From a checkpoint of a small mixture-of-experts model trained on Wikipedia: 13 layers.
Below are experts of layer 7 (counted from 0) of a mixture-of-experts language model. Rows are named router (the router's row for the expert), gate (a neuron's input weights, with its number), up (a neuron's input weights, with its number), down (a neuron's output weights, with its number) and show model dimensions 0-223. Each number is 128 + 24 x the weight over its row's rms, rounded and kept within 0 to 255.
After each expert's rows: "comes before" lists some tokens at least twice as common just after its tokens as in all text; "mostly gets" lists some tokens that are sent to it at least half of the time. This comes from a sample of Wikipedia text that the model never trained on. Tokens count by the router's weight.

# expert 6
router [108 118 148 142 101  91 154 118 124 124 159 116 117 108 130 155 126 120 177 141 130 165 104 140 153 123  90 145  99 134 108 137 124 148 141 157  90 114  98 125 152 105 156 119 101 107 124 127 100 140 139  97 136 105 118 124 180 112 144 102  85 152 136 112  83 143 133  91 134 138 154 115  84 134  94 146 136 119 104 110 150 117  93 110 101 119  98 127 144 187 112 113 173 109 114 187 128 128 111 123 172 110 101 132 123 109 149 104 104 165 101 131 135 144 127 143 114 138 141 136  91  64 111 112 115 133 111 117 103 131  90 123 169  98 133 131  93 140 135 134 151 153 133 159 171 113  85 133 126 100 218 154 151 184 157 127 146 149 117 129 107 127 153 108 142 125 164 112  97 159 122 133 157  92 112 102  97 121 150 149 129 112 122 113 171 144 148 145  76 132 120 101 143 125 124 138 120  93 127 154 157 142 107  97 102 119 101 118 131 158 119 113 148 144 102 105 177 122 134  85 103 109 116 120]
gate0 [147 128 117 147  86  90 118 161 149 150 107  95 110 131 134 148 123 112 159 154 106 118 129 119 118  87 133 116 136  95 129 109 129 118 125 122 137 139 110 101 115  76  81  82 138 140 114 105 176  74 147 131  97  97 147 106 107  87 146 136 141  71 139 141 141 146 158 158 147 115 111 162 135 141 123  93  99 151 140 127 152 112 115 103 154 127  89 142  94 146  58 149 112 101 105  99  90  69 124 128 137 118 119 129 115 160 148 135 148 185 127 128 140 124 170  97 131 123 165 118 114 168 119  85 133 172 169 152 128 145 114 130 130 118 143 144 170 132 172 114 112 108 116 123 135 123 131 137 136 116  90 106 113 116 120 128 151 154  74 136 121 162 137  84 169 144  96 157 101 110 124 143 147 138 144 119 159 130 132 108 106 132 119 121  69 140 141 115 146 136 127 158  61 132 105 145 123 130 114 100 141 121 113 110 144 117 160 145  92 117 121 109 161  94 171  94 137 104 112 119 124  98 115 125]
up0 [136  85  85 141 156 117 148 125 133 182 123 107  98 140 145 153 113 125 120 103 110  78 120 122 178 119 165 110 153 127 133  86  96 140 106 110 145 122 106 135 148  92 129  54  89 141  99 107 161 101 112  97 137  85 160 141 131 136 125 142 120 117 159  98 132 158 158 154 126  99 149 167 157 121 158 127 130 130 153 164 135 157 123 133 145 143 133 151 103 127  92 140  95 129 121 134 163 145 126 163 144 128 120 140 126 127 133 110 147 146 148  88 127  97 172  93 128 136 146 132  99 140 108  99 145 185 167 120 128 131 106 103 115 126 174 122 136 110 140 134 110 104 118 130 143 144 148 128 100 121 120 138  96 100 121 106 129 102 117 143 137 139 149 153 159 107  62 102 129 129 132 157 149 145 139 141 117 140 120 100 117 135 104 138 112 179 125 125  76 115 138  98 127 137 144 195  87 154 141 101 134 163  70 153 138 143 138 116 128  92 157  88 133 136 125 133 196  98 131 119 110 152  99 149]
down0 [145 146 172 150 105 118 131 114 120 104  97 146 129 157 139 160 134 102 130 141 161 160 161 143 118 119 134 154 138 142 139 126 115 101 144 122 162 147 123 100 153 105 137 129 105 150 145 127 115 114 163 126  80 133 136 178 155 131 115  95 115  94  90 184 110 102 117  97 132 146 122 125 153 125 108 118 115 129 168 127 109 129 112 115 109 146 164 146 108 116 161 126 168 120 132 114 163 164 119 141 117 145 115 160 123 121 131 122 150 124 135 131 143  93  65 103 120 132 100 122 101 137 168 149 123  90 170 144 124 149 109 142 129 121 155 117 124 157 128 119 110  69  87 120 151 119 162 136 140 134 167  95 125 132  69 106 179 143 154 136  61 114 115 104 181 164 106  90 148 136  94 153  77 118 122 114 147  98 183 117  84 110 115 147 109 130 128 150 154 113 130 153 141 157 122 140 108 118 131 159 153 108 156 119 143 174  91 119  97 122 115 125 142 136 126 140 168 140 143 145 184  78 117 130]
comes before: " | ", " |", ".", ")", ",", "–"
mostly gets: "018", "013", "017", "012", "019", "010"

# expert 5
router [129 144 135 108 132 148 100 129 140 132 183 128 132 168 108 100 110 130 144 157 111 127  87 171 129 148  79 112 155 150 111 146 131 141 169 101 124 112 108 119 108 136 173  96 156  97 112 109 108 111 140 131 116 104 134  78 146 164 105 167 133 143 116 172 133 106  97 150 130 125 112 197 154 112 127 123  94 134 124 148 107 129 115 131 134 150 133  95 155 157 139 120 163 140 165 129 145 146 140 138 165 133 114 140 192 101 109 202 128 182 145 144 121  96 117 112 127  90 115 105 112 114 138 114 157 143 129 119  98 120 110 141 140 113 122 109 115 139 193 158 139 136 144 148 148 120 107  76 136  88 122 145 139 137 148 113 145 133 120  96 134  90 161 138 155 116  91 115 130 167 120 119 143 159 154  90 123 134 134 134 118 129 136 160 157 126 114 141 106 112 153 134 113 161 144 138 156 150 145 159 109 138 102  99  96  95 172 161 137 136 126 132  89 128  91  77 107 140  73 101 140  92 136 143]
gate0 [131 118 144 101 118 149 148  91 129  91  76 112 124 120 154 131  88 121 138  86 176 124 101 164 127 166 124 135 189  97  76 121 139  91 144 154 134 112 123 139 157 117 149 137 109 104 121 127 161 120 114 112 117 163 106  86 139 145  98  85 106 144 148 143 143  96 110 121 161 125 137 117  78 147 130 124 133  94 161 144 108 106 130 116 110 103 132 140 149 138 121 107 113 135 143 160 118 141 144 169 127 146 146 124 111 113 136 141 113 120 126 147 138 105 127 122 141 132 109 141 145 115 129 137 121 163 125 128 104 193 132 113  96 137 123 149 123 111 142 143 152 129 120 133 118 131 140  77  88 166 167  74 169 141 117 128 152  47 107 155 152 138 214 134 182 122 130 146 136 105  98 143 165 136 101 103 138 104 103 163 148 141 130 102 154  99 143 150 125 111 149 131 167 133  98 134 134  92 140 111 110 121 127 169 128 133  98 113 126 106 114 145 149 154 114 119 138 110 108  87 172 152  86 126]
up0 [138 110 100 110 142 125 107 172 130 103 109 120 115 136  90 148 144  84 126 129 170 160 150 165 143 100 122 129 109  89 108 118 156 132 143 158 117 124 123 102 107 149 126  70 131 105 133 113 109 138 114 110  93  77 124 140 125 109 134 182 126 135 127 178 152 160 135 169 121  96 114 122 174 134 123 110 122 157 141  82 120 141 119 149 131 107 123 127 123 106 113 102 101 181  97  97 149 166 108 157  95 126 145 108 118 113 164 129 140 143 103 169 215 154  88 111 148 141 134 157  92 141 131 144 140 178 164 102 152 168 100 119 150 116 101 146 130 121 151 135 105 111 139 104 112  87 145 171 134  76 171 128 128 124 135 140 109 132 168 130 103 113 123 105  98 153 123 105 107 125  80 123 106 117 152 114 115 141 166 109 157 126 131 154 109 141 140 107  99 141 107 115 164 134  86 149 118 106 122 105 113 138 131 172 132 130 103 112 104 123 140 117  93 126 115 107 116 143 139 113  84 105 125  86]
down0 [134 135 135 115 130 155 139  96 143  93 105 162 111  88 141 156 127 117 114 110 128 128 109 163 140 103 155 147 154 136 105 117 115  96 122 135 128 139 108 151 126 119 124 120  77 107 101 153 139  92 148 102 109  99 160  91 135 114 100 121 107 111  79 106 140 147  56 143 125 109 148 142 134 130 104 102 163  98 139 112 114 115 132 126 141 115 135  75 142 168 103 105 130 148 130 125 103 109 143 145 108 134 145 163 103 122 125 152 141 142 110 174 154  97  93 132 137 105 114 136 126  84 143 152 120 158 113  91 117 112 113 160  66 106  85 157 109 148 147 136 117 182 135 103 142 115  96 119 132 138 125 102 101 130 139 121 114 104  74 102 141  89 199 149 103 164 106  84 129 127 134 154 158 145 144 197 132 128 136 107 107 116 149 147  74 116 104  92 186 142 133 141 105 165  97 114 112 110 124 145 146 108 122 122 162 129 128 159 139 128 130 156 127  97 152 129 122  87 137 142 110 146 132 163]
comes before: " | ", ".", "–", ":", "9", "8"
mostly gets: "1", "2", "- Born: ", "″", " (age ", "- Born:"

# expert 31
router [146 128 120 125 169 117 139 139 152  85  98 141 129 116 117 129 109 148 131 148 133 143 141 128 164  93 166 142 137 154 106 119 179  75 131 121 100 120 110  98 111 130  86 126 115 112  63 126 138 180 116 104 124 104 146 104  95 117 110 168 145 106 121 149 101 101 142 156 125 161 120 124 137 157 132 136 125 143 124 165 151 122 112 124 123 120 127 103 120 132 129 182 147 127 139 113 143 118 174  95 163 108 156 132 117 124 176 142 149 120 147 155 152 133  93  91 107 156 152 124 125 121 115 134 140 118  94 102 136 102 121 119  99 142 145 116 121 105 107 120 134 138  88  81 145 131 165 123 130 131 118 113 137 153  98 132 133 163  95  86 149 106 171 134 121 134 141 181 124 146  95 154 127  89 116 124 165 141 114 143 154 152 120 159 137  86 169  78 131 139 129 153 127 158 101 147  84  98  77 131 170  98  90 110 124 117 173 138 116 144 150  98 135 119  89 157 207 154 101 125 155 113 136 133]
gate0 [ 85 160 127 127 121 126 119 126  91 124 164 112 115 117 117 179  83 102 101 108 126 171 146 140 134 141 110  75 139 151 109 132 127 121 155 157 120 137 125 164  88 120 104 113  92 113 114 156 101 122  95 128 107 116 156 122 126 118  76 127 124 118 158 151 118 125 129 122 144 107 166 106 117 116 185 156 108 119 122 127 151 139 191 102 137 152 132 110 107 110 101 139 157 116 110 129 148 126 114 127 128  89  90 127 177 113 139 160 109 116 119 114 142 142 131  96 175 127  94 116 111 102 149 142 179 126 130 123  94 133 152 152  90 144 150  97 118 142 180 127  78 160 133 132 101 106  92 151  63 109 151 136 143 121  91 114 114  95 108 116 170 140 113 147 123 123 116 140 147 159 162 115 109 152 137  81 141 168  89 112 139 107  95 139 130 161 116 141 124 103 114 126 142 111 150 150 188 127 113 130 142 125 133 115 118  95 142 121 120  75 132  90 120  85 150 103 109 124 108  82 170 130 147 120]
up0 [164 120 149 104 132 105 149 145 116 173  98 156 135 122 150 115 105 128 173 129 142 107 107 119 146 150 130 150 155 155 144 134 104 120 124  81 154 129 111 126 156 168  87 132 189  96 129  73 126 106 112 106 151 114 149 136  94 130 158 127 139 119 123  97 147 130 150 148 145  88  99 125  87 161 103  98 117 112 127  89 144 146  97 118  60 159  85 153 155 184  78 131 116 110 116 123  83 112 173 133 118 135 153 104 166 146 116  95 132 164 128 148 129 137 151 136  77 125 132 172 129 114 113 137 127 147 160 134 125 162 115  92 138 108 113 141 144 158 117  80 134 127 130 112 147 122 116 136 155 123 110  98 125 133 140 156 131 119 136  99 133 119 120 139 118 109 146 114 145 115 145 161 160  81 129 138 143 117 157 141 170 159 149 130 147 136  82 104 163 131 157 187 113 101 101 101  94 150 151 143 125 149 142 125 107 116 113  99 114 106 125 136 114 162 145 149 104 145 147 133  96 134  67 103]
down0 [108 134 175  82 140 129 134 107 136 141 101  94 117 108 119 162 129 172 129 161 132  96 140 116 142  88 133 116  99 139 113 147 109 132 126 142 135 149 155 122 104 143 113 124 135 138 163 109 183  93 104 125 127 148 172 141 143 159  95  87 118 120 149 123  97 160 115 137 153  88 148 112  83 157 121 144 104 119 131 136 127 144  93 141 140 121 129 133 143 121 161  89  81 135 164 138 142 103 107 109 136 144 130 112 169  81 112 108 151 157 145 123 117  70 133 161  90 128 113 124 115 175  86 166 145 129 119 185 102 139 126 166 182 165 166 110 161 165  99 138 115 116 112  98 161 127 126 110 133 120 145 141  90 154 156 133 119 110 157 106 110 124 141 147  79 115 110 121 142  92  88 114  73 129 115 107 140  77 184 133 107 105 163 123 109 123 131 142 111 120 114 168 133 115 108 126 138 164 177 110 110 151 117 139 146 129 109 135 126 123 116 124 168 143 122 115 154 159 160 146 150 110 123 119]
comes before: "\n", "\n\n", " X", " |  | ", " M", " P"
mostly gets: " |", ";", " |  |", ") |", ")", " |  |  |"

# expert 10
router [131  77 175  94  98 112  91 137 126 140 110 140 158 148 133 155 147 147 120 146 128 109  92 136 128 153 147 130 132 128 128 124 131 113 146 137 149 156 139 107 115 154 107 171 146 147 139 139 111 142 115 132 147 122  98 116  66  93 118 138  59 105 103 131 155 174 144 143  96 104  81 127 117  86 104 155 144 148 124 134 132 121  90 114 112 119 140 125 118 119 123 105 154 102 154 120  95 142 126 100 112 138 163 131 129 138 133 216 118 145 165 135 174 126 102 110 116 139 147  82 149 125 107 147 101 127  72 122 103 161 168 102 139 167 166 110 117 145 124 140 140 119 103 134 116  91 146 145 143 117 104 115 111 112 116 125 116  62  96 186 115 138 125  92 151  89 175 105 128  83 137 151 144 101 115 112 108 160 137 114 119 121 164 136 141 138 120 157  82 118 120 118 118 153 176 107  90 110 124 103 105 100 118 126 153 100 134 125 132 123 105 141  87 143 119 127 137 103 162 147 128 133 111 105]
gate0 [142 177  71 145 135  83 149 130 114 122 147  87 124 164 137 114 134 124 120 112 159 128 151 132 155 119 112 161 163 164 114 154 125 123 165 133 136 141  94 135 118 113 100 140 116 105 161 101 136 144 135 134 145 154 139 110 114 103 113 152 178 112 100 146 146 136 109 142  83  81 140 137 107 123 118 132 134 117 137 105 108 141 145 100 132 155 144 138 123 135  99 186 107 127 138 115 101 110 137 167 155 118  81 170 167 163 165  98 116 154 139 106 156 109 133 114 116 121 132 114 125 106 159 107 152 128 115  80 113 170 122 100 119  75 129 152 153 104 114 164  89 122 126 113 148 168 139 185 168 119 105 142 119 134 108 104 132 122 103 103  95 112 113 160 147 130 105 125 143 142 132 120 122 120 146 110 107 168 144 104 123 148  85 168 119  97  92 118 151 137 113 110 127 129 124 125 162  92 102 154  89 135  82  94 188 124 103  68 103 117 137 170 129 159 156 114  88 140 117 140  96 125 117 121]
up0 [ 84 110 138 121  92 156 128  81 152 155 130 155 138 138 138 151 122  99  90 111 135 112 111 160 139 146 140  83 101  71 119 140 105 116  87  95 116 126 133 149 129 129  97 110 116 101  80 162 175 121 120 145 117  88 141 163 153  95 128 121  94 131 163 138 102  79 138 123 131 152  93 164 125 110 140 118 106 171 100 148 148 109  99 137 100 120 138 137 120 161 149 117 146 118 142 137 157 132 110  74 135 153 165  73 154 105 106 169  90 136 149 137 126 133 109 140 135 154  93 133 143 133 123 148 156 114 160 125 142 106 132 171 126 172 131 103 136 145 140 130 122 131  85 117 136 125 115  80  97 152 124 104 132 143 134 119 109 137 141 114 124 133 166 105 103 163 140 130  94 105 141 127 145 138 182 148 165 116  99 161 121  97 133 103  85 178 156 130 152 109 187 131 152 131 174 115 121 160 142 119 140 129 147 160 130 122 169 135 152 121 102  97 113 120 159 159 167 144 132 109 149 159 139 131]
down0 [126 149 152  88 133 127 130 148 140 114 109 132 143 111 114 108 122 133 115  84 135 146 102 156 137 108 121 109 100  99 130 168 118 152 121 131 169 112 118 118 132 151 105 114 145 190  91 176 145 155 124 133 118 117 146 137 126 133 143 148 128 123 126 108 131 163 175 109 105 167 132 115 132 119 142  93 105  94 109 162 146 122 117 169  88 118  99 127 131 162 149  88 111 147 121 119 142 168 187  93  87 141  98  66 152 123 119 142 103 125 118 151  99  84  94 141 104 107 145  92 154 150  90 132 101 139 116 142 152 130 152 131 147 149 104 113 137  87  98 152 143  99 110 126 106 130 167  93 158 121 121 152 159 119 124  98 117 186  95 135 142 122 149 188 152 125 154 127 102 114 162 112 125 104 120 139 109 134 120 143 103 148 120  87 136 132 101 131 109  84 169 138 120 102 124 156 187 120 115 131 171 109 184 135  89 129 112 153 119 122 133 112 157 141 109  90 108 153 101 158 164 124 131 128]
comes before: "| ", "-", "|", "- ", "|  |", "The"
mostly gets: "\n", " comp", "b", " ab", " app", " ref"

# expert 22
router [128 148 174 148 168 114 111 114 148 145 118 145 114 121 120 105 126 126 129 164 116  99  99 145 133 127 140 117 127 161 109 136 174 110 132 103 119 125  94 116 120  96  90 140  87 148 141 158  97 123  72 118 112 154 154 141 146 104 111 105 140 170  91 102  83 158 138 105 151 152  95 111 163 153  77 149 181 100 114 143 141 126 109 106 157 109  99 156 149 109 154 178 118 150 170 138 101 135 122 113 127 110 122 157 126 125 123 128 167 101  88 134  93 142 132 126 145 153  98 114 146 111 113 178 155 144 113 118 142 136 106 146 123 102 138 132 143 155 163 148 142 129 127 140 120 128 150  86  96 134 151 151 116  97 135  98 141 139 159 107 121 158 158 106 134  95  98 123 129 114 119 171 135 109 118  83 119 150 175 143 130 105 152 129 133 118 142 119 137 151 128 158 130 171  96 129 201 150 146 130 183 111 110 129 103 126 134 121 146 168  95 149 181  86 115 169 119 124 164 114  84 105 138 133]
gate0 [154 132 185 139 139 105 136  85 156 143 145 139 119  90 164 151 157 148 140 129 112 128 137 163 153  94 125 135  86 151 147 149 112 136 113 103  74 135 121 143 135  81 121 169 159 166  63 121 127  97 113 133 117 162 147  98 130 103 157 137 130 125 181 147 152 151 171 109 114  97 146 169 132 119 141 161 147 139 105 107 163 128 133 178 135 116  58 111  94 111 148 130 111  86 118 129 145 126 144 141 124 115 146 142 165 119 184 155 156 126 123 139 133 106 163 142  97 137  80 143  70  96 131 113 145 141 115 102 135 118 172 150 142 110 168 157 107 112 108 107 121  88 137 108 163 118 106 145 167 144 133 160 130 126 129  80 148 144 151 116 111 120 113  88 106 149 120 106 117 150 126 166 123  94 114 110 153 127 138  96 113 112 124 132  93 169 128 144 132 126 117 185 141 135 111 109 134 157 120 152 122  90 134 132 134  85 140 108 114 124 151 125 155 134 154 111 117 130 121 101 140 122 149 138]
up0 [125  98 152 102 140 155 119 127 165 121 143 124 122 139 120 108 142 156 135 108 148 126 137 166 130 135 143 142 143 125 127  84 133 175 106 134 140  98  99 146 130 114 105  81 136 138 155 141 110 125 155 140 124 135 136  82 139 131 114 124  73 137 135 122 169 159 141 120 152 103 132 142 123 137 143  84 129 120 123 123 132  91 105 116 148 116 172 136 166 171 131 137 147 151 131 126 139 100 142 133  97 142 120 122 146 148  78 153 173 115 151  86 157 148 137  97 131 110 106 199 188 145 106 125 136 118 106 110 162 155 153 166 156 110  99 151 117 111 134 145 161 146 103 149 160 119 112 159 115 129 146  84  97 154  98 161 122 108 158 127 125 120 138  97 127 152 160  85 140 151 125 135 148  81 138 158 130 149 150 101 120 138 158 184 143 156 141 104 120 118 100 139 112 101 132 159 126  91 149 116  92  95  75  98 111 104 122 131 101 126 153 134 114 131  99  94 118  71 113 107 159  92 178  87]
down0 [134 142 121  92 137 159 111 135 159 106 117 125 122 135 117 140 114 106  85 100 147  81  93 133 119 179 185 100 146 132 127 106 114 128 137 150 142  94 119  79 153 132 129 124  99 109 110 148  93 162 126 142 128 111 120 160 131 146 141 108 130 169 153 125 135 105 143 130 142 119 155 112 144 156  84 110  92 148 182 161 103 119  80 115 139 147 174 129 131 114  94 134 133 157 116 163  84 115 154 166 105 136 121 108 136 122 146  99 136 113 148  99 100 132 156 138 106 112  95 134 120 103 110 134 162 107 122 142 104 143 121  97  69 141 112 118 129 136  66 129 146 114  89 164  99 104  95 118 141  95 147 135 121 169 152 151 131  95 139 137 110 135 127 163 147  98 144 117 135 111 144 116  97 124 147 113 127 132  94 141  99  89 118  65 152 129 111 120 122 125 127 146 154 157  67 131 115  91 146 123 138  99 131 101 111 131 111 169 135 105 174 150 131 113 127 115  84 142 132 124 154 112 198  91]
comes before: "\n\n", " The", "\n", " He", " In", " In "
mostly gets: ".", ").", " ==", " ===", "\".", " ="

# expert 23
router [134 155 141 128  91 104  97 127 166 137 120 142 136 113 169 142 147 158 123 123 100 144 138 110 131 135 151 124 142 138 105 106 119 172 135 124 166 131 117 137 124 120 114 152 109 105  84 178 137 143 102  89 154 116 157 163 123  95 112 146  98 125  85 177 135 135 116  75 137 152 124 135 139 101 114 114  81 145 147 117 154 122 100 140 110 155 179 134 121 125 150 108 124 163 129 148 157 130 141 146 164  96 148  90 100  70 129 120 161 142 108 138 156 126 135 171 155 142 129 130 109 153 131 141 147 123 148 118 115 140 133 117 119 146 152 169 142 103 129 133 136  93 206 141 108 128 119 112 103 144 107  79 110  51 101  96 153 167 116 111 124 154 114 127 135 121 128 151 159 158 127 117 126 136 141 130 121 162 176 131 141 179 104  82 109 140 143 142 130 118 183 160 136 149 150 100 142 155 164 116  86 134 139 123 110 103 144 131 105 127 145  83  97 101 117 118  99 140  85 132 127  91 109 111]
gate0 [113 141 101 153 107 173 130  96  91 132 188 127 166 127 114 141 138 123 137 128 117 133  94 130 162 120 122 129 161  88 127 113 121 133 118 135 152 107 113 125 133 157 134  95 114  65 153 140 128 119 162 100 104 151 141 108 121 144 159 154 130  59 103 116 138 148 147 149 130 106  98 101 121 147  87 145 114 143 158  97 155 133 125 149 113 114 122 148 122 142 100 120 133 145 126 164 145 147 144 117  85 141 131 135 196 126 124 123 165 168 123 136 128 151  98 136 174 153 126 140 163 116 122 179 116 129 134 104  94 105  80 130 146 137 104 152 105 141  82 122 134  76 139 143 158 151 120 149 123 154 166 167 106 154 148 112 106 147 133 126 133 100 102 125 126  80 105 133 161 143 177 176 141 142  86 169 110 129 133 107  98 129 106 180 122 119 120 129 145  95 126 167 158 111 165 100  98 161 109 108 155 125 124 136 154 140 145  81 119 150 138 131 130 129 118 122 161 132 110  90 165 113  94 124]
up0 [158 136 122 128 112 141 130 131 125 148  99 127 127  99 152 126  92 146 143 168 118 137 115 152 151 144 143  94  96 157 137 120 136  96  99 132 127 133 131 136 106 129 110 145 146 123  96 134 137 156 103 160 193 117 114 132 123 126 123 103 133 158 136 115 150 100  79 123 159 138 148 132 147 108 187 138 141 139 116 138 146 112 122 138  61 139 120 137 136 131 134 117 140 137 139 122 119  89 118 117 117 125 136 133 100 152 109 135 109 107 158 107 122  62 151 130  96 103 144 116 137 143 164 130 144 118 133 164 146 148 161 149 117 101 142  82 169 158 165 137 105 129 165 104 149 140 124 142 166 121  99 158 131 126 112 100 173  78 114 105 159 176 131 152 110 164 110  99 115 132  97 120 113 123 173 111 123  98 137 132  81 142 173 111 141 113 171  83 171 116 184 115 120 150 133 112 162  79 133 129  99 137 151 105 127  85  95 125 126 141 113  84 108 157 177 143 125  70 167 141 100 137 154 146]
down0 [129  98 124 116 143 117 134 101 110 131 137 127 142 142 178 131 138 113 143 119 128 145  79 138  76 104  84 142 111 135 127 159 129 154 134 135  90 125 130  88 145 125 132  59 139 136 129 140 138 129 123 139  82 144 132 129 109 122 131 107  80  96 144 140 143 158 136 138 144 131 129 104 123  84 113 132 168 188  67 137 137 146 101 171 111 148 108 191 110 119 117 155  74  83 119 135  99 117 131 132 137 131 112 143 112  96 122 133 140 104 147 132 141 140 110 144  92 135 146 189 108 134  86  97 106 139  97 127 140 112 150 146 106 107 139  96 101 111 103 105 104 132 132 116 173 167 132 128 142 130 150 153 156 115 129 119 135 198 101 176 149 127 106  97 134  98 133 118  89 103 126 142  87 120  83 149 143 113 164 150 121 100 158 147  81 149  91 104 116 127 113 115 154 141  99 128  86 130  99 114 154 104 101 166 128 115 114 120 122 159 112 159 143  89 126 116 122 137 158 117 133 162 103 132]
comes before: "1", "2", "0", "3", "4", "6"
mostly gets: " ", ", ", " (", "| ", " \"", " in "

# expert 14
router [138 138 135  81 112 168 109 105 158 106 141 145 167  95 122  99  86 151 157  89 110 118 125 140  80 116 165 137 129  96 122 107 113  93 123 111 123 153 129 124 159 146 110 145 134 129 101  93  79 150 145 138  90 127 150 141 114  98 137 130 109 134 138 149  95 136  98 148 133 153 135 163  86 125 150 118 163 166 134 101 115 139 120 118  96 107  68 142 155 159 127  95 153 140 110 139 106 145 125 106  90 149  98 131  85 132 100 114 132 141 104 108 210 134 135 148 118 144 148 154 156 110 103  97 155 127 141 120 103 137 128 142 151  95 113 131 130 139 103 173 121 143 145 167 139 148 114 142 136 112 130 109 147 147 109 141 113 149 190 118 108 155 133  93 149 162 130 126 113 154 131 123 114 117 121 155 158 128 139 134 134 154 109 139 108 128 138 144  85 182  82  82  98  98  99 149 135 109 120 101 120 126 116 115 115 152 119 137  97 112  88  82 165 150 104 132 169 170 172 122  86 149 126 139]
gate0 [124 139 122 136 128 139 134 108 139 117 107 101 153 136 122 118 154 117 126 131 106 101 143 115 101 130 103 110 117 135 115 146 116 173 132 156 156  93 143 186 138  87 132 120 137 168 106  91 123 149 155 118  76 148 163 130 139 105 134 149 147 147 121 143 110 143 137 134 155 106 135 110  97 146  75 170  95 114 141 159 109 140 130 136 178 138 149 150  92  77 145 104 118 124 143 173 144 119  83  96 165 157 141 122 139 144 150 100 121 125 111 112 139 163 112  76  96 118 192 103 120  91 116  91 159 148 161  93 147 106 136 186 128 175 133 107  95  88  73 145 112 135  74 126 162 158  86 132 109 135 126 134 113 172 155 103 132 116  95 154 113 115 101 131 156 117 124 122 127  89 137 128  95 118 132 110 136 122  99 102 114 123 116 143 149 101 121 106 120 129 149 122 123 119 105 117 183 150 103 117 142 151 110  99 107 168 125 103 126 117 129  95 125  99 137 120 135 167 144 129 181 129 117 158]
up0 [ 97 112 155 150 162 121 156 162 118 145  85 123  66 132  99 121 103 150 149  78  72 138 175 140 129  62 128 118 108 120 115 113 127  55 100 140 139 130 129 132 140 176 106 137 125 123 116 145 106 144 158 139 143 124 125 138  98 134 119 133 135 142 136 128 149 154 132 138 122 109 146 123 164 122 148 140 151 119 136 144 150 136 150 143 138 127 119 100 159  84 133 138 175 102 112 128 111 116 184 131 114 135  91 101 125 124 166 119 142 112 137 116 121 111 119 178 176 179 153 167  76 151 157 108 159 112 167 136 131 103 166 104 130  86 138 140 153 131 140 161 129 115 101 147 123 103 112 172 109 107 144 121 137 117  81 121  99 136 132  81 134 132 133 164 140 165 146 136 123 139 104  84 139 161 153 114 135 117 155 174 109 137 167 129  81 143 124 142 174 112 130 115 132 121 128 140 110 144 161 102 105 113 122 170 175 126 144 126 111 124  75 132 112 152 147 110 130 130 124  91 118 126 108 139]
down0 [128 124 151 113 125  80 174 129 106 114 148 145 133 112 138 146 115 129  99 113 113 188 116 156 148 148 124 124 119 156 160 128 154 155 181 142 117 187 108 127 148 125 158 133 167  90 148 133 101 134 163  98 159 135  93 130 171 180 143 176 114 122 106 151 121 108 199 149 112 138 128 120 133 110 150 122 123 135 122 137 131  82 118 145 116  84 158  89 144 135 146 135 108 156 145 154 138 148 140 174 148 142 140 129 135 154 141 176 115  98 127  89 153 123 127 173 163 154 129 150 105  94 121 159 111  97 126 111  95 138  97 154  99 161 118 107 123 124 158 110 156 131 127 119 149 132 139 124 115 146 144 131 123 115 176 113 118 105 129 115 143 107 107 145 109 165 132 131 151  91 125 119 154 197 118 122 137 150 134 123 107 123 139 127 106 151 122 135 151 132 168 188 104 136 182 140 139 128 116 133 144 100 105 140 131 115 142 160 101 131 112  82 114 126 126 178 112 129  86 128 160 165 147  85]
comes before: ".", " of", " and", ",", " in", " of the"
mostly gets: " work", "ment", " book", " service", " team", " role"